config = dict(
    n_experts=24,
    experts_per_token=4,
    d_expert=32,
    hidden_act='geglu',
    router_score='sigmoid',
    balance_loss=0.000558,
    lr_router=0.00224,
    vocab_size=7047,
    norm_eps=1e-05,
    tie_word_embeddings=True,
    beta2=0.95,
    max_grad_norm=0.5,
    batch_tokens=131072,
    train_tokens=447600000,
)
Below are experts of layer 7 (counted from 0) of a mixture-of-experts language model. Rows are named router (the router's row for the expert), gate (a neuron's input weights, with its number), up (a neuron's input weights, with its number), down (a neuron's output weights, with its number) and show model dimensions 0-127. Each number is 128 + 24 x the weight over its row's rms, rounded and kept within 0 to 255. Numbers have three digits each.
After each expert's rows: "comes before" lists some tokens at least twice as common just after its tokens as in all text; "comes after" lists some tokens at least twice as common just before its tokens as in all text. This comes from a sample of Wikipedia text that the model never trained on. Tokens count by the router's weight.

# expert 9
router:124131126156097132110137122095129119062132148104111113093118086137133128112113126128132112135078118112123148131127141125108171127117106110217068152133107123145102142108121138117137116117124088139176099102154134134152095170151144135171104104132126105160180127142128139154119109129135112130100127161138122098125142088109142164164149171143116133111118082127138085105105131096107086131116
gate0:143149130115130129096148110139140140151102163125117135119153131151122081106139146155081136152143135114163129109082089148168160148134104100159150137164067103153115126137150138160152127129111145132116115152145114127119093148072132129136167132152114135162134159134140145122148127120146170126124121151147129123119175144155126187149107158136083141139161096159115128147093077112108190108100
up0:116138142118146085143186112143115128142063125086136132177133143120104107110160153121109114121123097116143134095126161132161151147077116121138153129132160164128135139187140152155149163131149159127116114119136090097142123090093139102143134162087129131133149133103141123123115103164153109146098099142122086115161131087112180167128141135142099102070163141143111114123122134146135112145150
down0:144124105135113142128122146150150143085140134117118128118125109168112148115125141125138127146126179089109122085107101146108107170116154121077087163132093119132157147135130149147118085103155104144146174085094121139133158118146123106110099155153125131126134132106097157172123107157130134159157150179114130118116132128197148098112102089087118168124111174168097108143121147137119108165122
comes before: "\n", "-", "|", " The", "==", "The"
comes after: "\n", ".", ")", "==", " =", " =="

# expert 4
router:142097152143133132073147152090110154131131130094129096120084107115143121148169126099100127138115183132093121122194132118115159117117135107171102109135109112084091139118166150169140114113105076110131141161152142162105104125141075128141134165131135124113154119136141128147122087143110158136130135135143147116134086107094151170127085153106181117137129121106118102112143131147124157097109
gate0:104152150136133145097125117116141123129112138142107111125137155112136159133130107134117138083131134172128085141166127100148123061111124090118112149130117169104105166121129144125111106134108156089113145174114097116142129141157131124127142199148190150134122118160110129141099131158150085133153115098135125129143106104156140123135125167147157113129133128066164121207128095122119165143125
up0:146155109119137104121143146135138155108116146131175120101138113095153094163154137132111129156126103097131108151116130106132122116082079122118164081091155137136186119159134084167109155132091136134106161112150145117103152135145135156136097114152145143109125085122190099143116136137125120124068100115102151094148147129111150127094162115172138091160132116141155114105164138113164142107118
down0:146147150112115083110162149133134133091088141104106125148149102112129124121152104134149147138126183147136117151167109118156121127128102113107114144127147137153128110111135128164103144107107095075149117144127082151089108139119133135131122138169173086092152118136135127091117120139148140153114078178115121136138134085074140103107083146132117134158143134114098153155116090168121085163176
comes before: " ", " —", " S", " N", " A", " L"
comes after: "\n", ")", "6", "4", "3", "5"

# expert 19
router:158148143156145137085147165143097137151106119118143077097116129109147118130124119113097083133162110114103109095123115089135127149135096100134144123142130127099115166115105142148137125167097118142118142091129133152127112138105110115178092087108113125081119181128127129124113127137163097128117155091110120147152051104090142132164159103129175133135141095129098083137111148100108112114161
gate0:174129103161111134092106177118139126144120135135136116149122102159162112122139151143107114121106145134160132096081139107140080110160114088160127107161086143116061137127146117144165149101115128158139148112146097139116130121166141119160131128152098123154155150105173100147119118165137112103119168195162128141130093116112098098103115155109104099131133110095131126150116121132153078127149
up0:077151154145083125114079133159160125146108132109156132095127134146130150141096074157117117125147158140108112108113060124141137120146138151149148098120127162134125120130115108139126159113118102139139163149119159090119119135128145088142122118135148158131078132115092143128099156120124126150136092191119106070116163089159133125090137116151181123128103147156132117122146138108158109087159
down0:125103076165176085114122132135126100136136125119143122151134166117104166121136106080096137106175048127131108153149126113147113125122135144146093083101123123128120130075162132122132112111163113130119170119136163134116133077138130143149117110137137122125152156081179133123136168124132142138132134130158114146113144120139141082109139134122149132167122094074118159134104114173083137124138
comes before: " |", "1", " ", "2", "0", "3"
comes after: " |", " ", "0", "3", ";", "2"

# expert 0
router:185107144175099128110118153146129140051092115107108088126123139127179132100130092145172128121072087114110146156102162111090169135106117143181091136121141081162125122123107114109105135130116107115144116099119146134173111133153115142123132133167146094185141130133115145145116117119135107116063137142139145113125120115110118131138118136124086141119137123112134134100107170123133143143125
gate0:126086100145152160101082181163159136108122076122140081110126129142180095119114097138122131110097128137110136107118166146139161127122126150133144118154159136094101154129106147093147107097100116150115166118120128135169144109170144135131104172145110153129127126127096134086097141150158113132121099126124158174105105135118071180116141117116104111104097123112158166108133138154116103143125
up0:113093141115140111136135144108179125172121175116104154154123162105163117145088143097129134120119123090136130150143136138113091120101070153128155129138145133178132170133151157113144133152127136142083133121162119153172147128145128122112118106131103108122157122126130121112181107164177128106124141103118081169137142108152119140139114183121104136124112145067144111126145116140131166102066
down0:108084111133162143110117165140094105109158068134161147144118097121134115115167114165074120108163129162128131143145139108149141152149120120114153171147109121154106128160086130104103104123155112126105144117162124103150154117106120147117105132150095123132121183120113125104055121127140108106118110155128176115122125163167120135101100104119094154085105133155102152127144153121087106123150
comes before: "\n", "-", "|", "==", " The", "The"
comes after: ".", "\n", "==", ")", " ==", "==="

# expert 11
router:131110143135086150095131122145145141082163144100111111087083138135178121108157096152142131145093103135108113109126143107098154129098065125164095144124114104123104135093119100109142132172155096098141119092126146123172126161153160121165119096134144115147129150131137154151126118110143154128083121115143150116124136078103135193157143157117146134107099122148142114108114182117105112146112
gate0:099112123143142192118140122111095136160136132128129112141139127161187119124125096129141123145139131155124124159157148132148146103096086140095141160156156127139120168092107104123173114120137117105152099145087125105107145101139084105132111118069117123160182113137154082153122151103090138141131142123105132149139119096139141079087150125123097109109139120124103179141156109123110071119114
up0:163144122188115114132140135158126122083124149136102112123140142155103125087156127111157115103090124120137135096125131099123111131157096180155096133110131135114117118157144123162109194123092188107149129170124101120155102137115157163096147126098165135120095114147144108141113076101111131122136128125137142140135171100108133193143119118154103108129150120072118084122121110121152145119135
down0:095118112127159156113148122107135149144131114151133109124148143118158169149122154154095098140152102146100133138133162109128104142164152136136136119146152134150122164099078114133180106135129110144153137158108162141118133110128099139097087108106102126154139133129139088169163081143084128171119137108146153090132095150119136074103157148117104110138133130120108150177108107117105056097159
comes before: "\n", "|", "-", "==", " The", "The"
comes after: "\n", " |", ".", ")", "==", " ="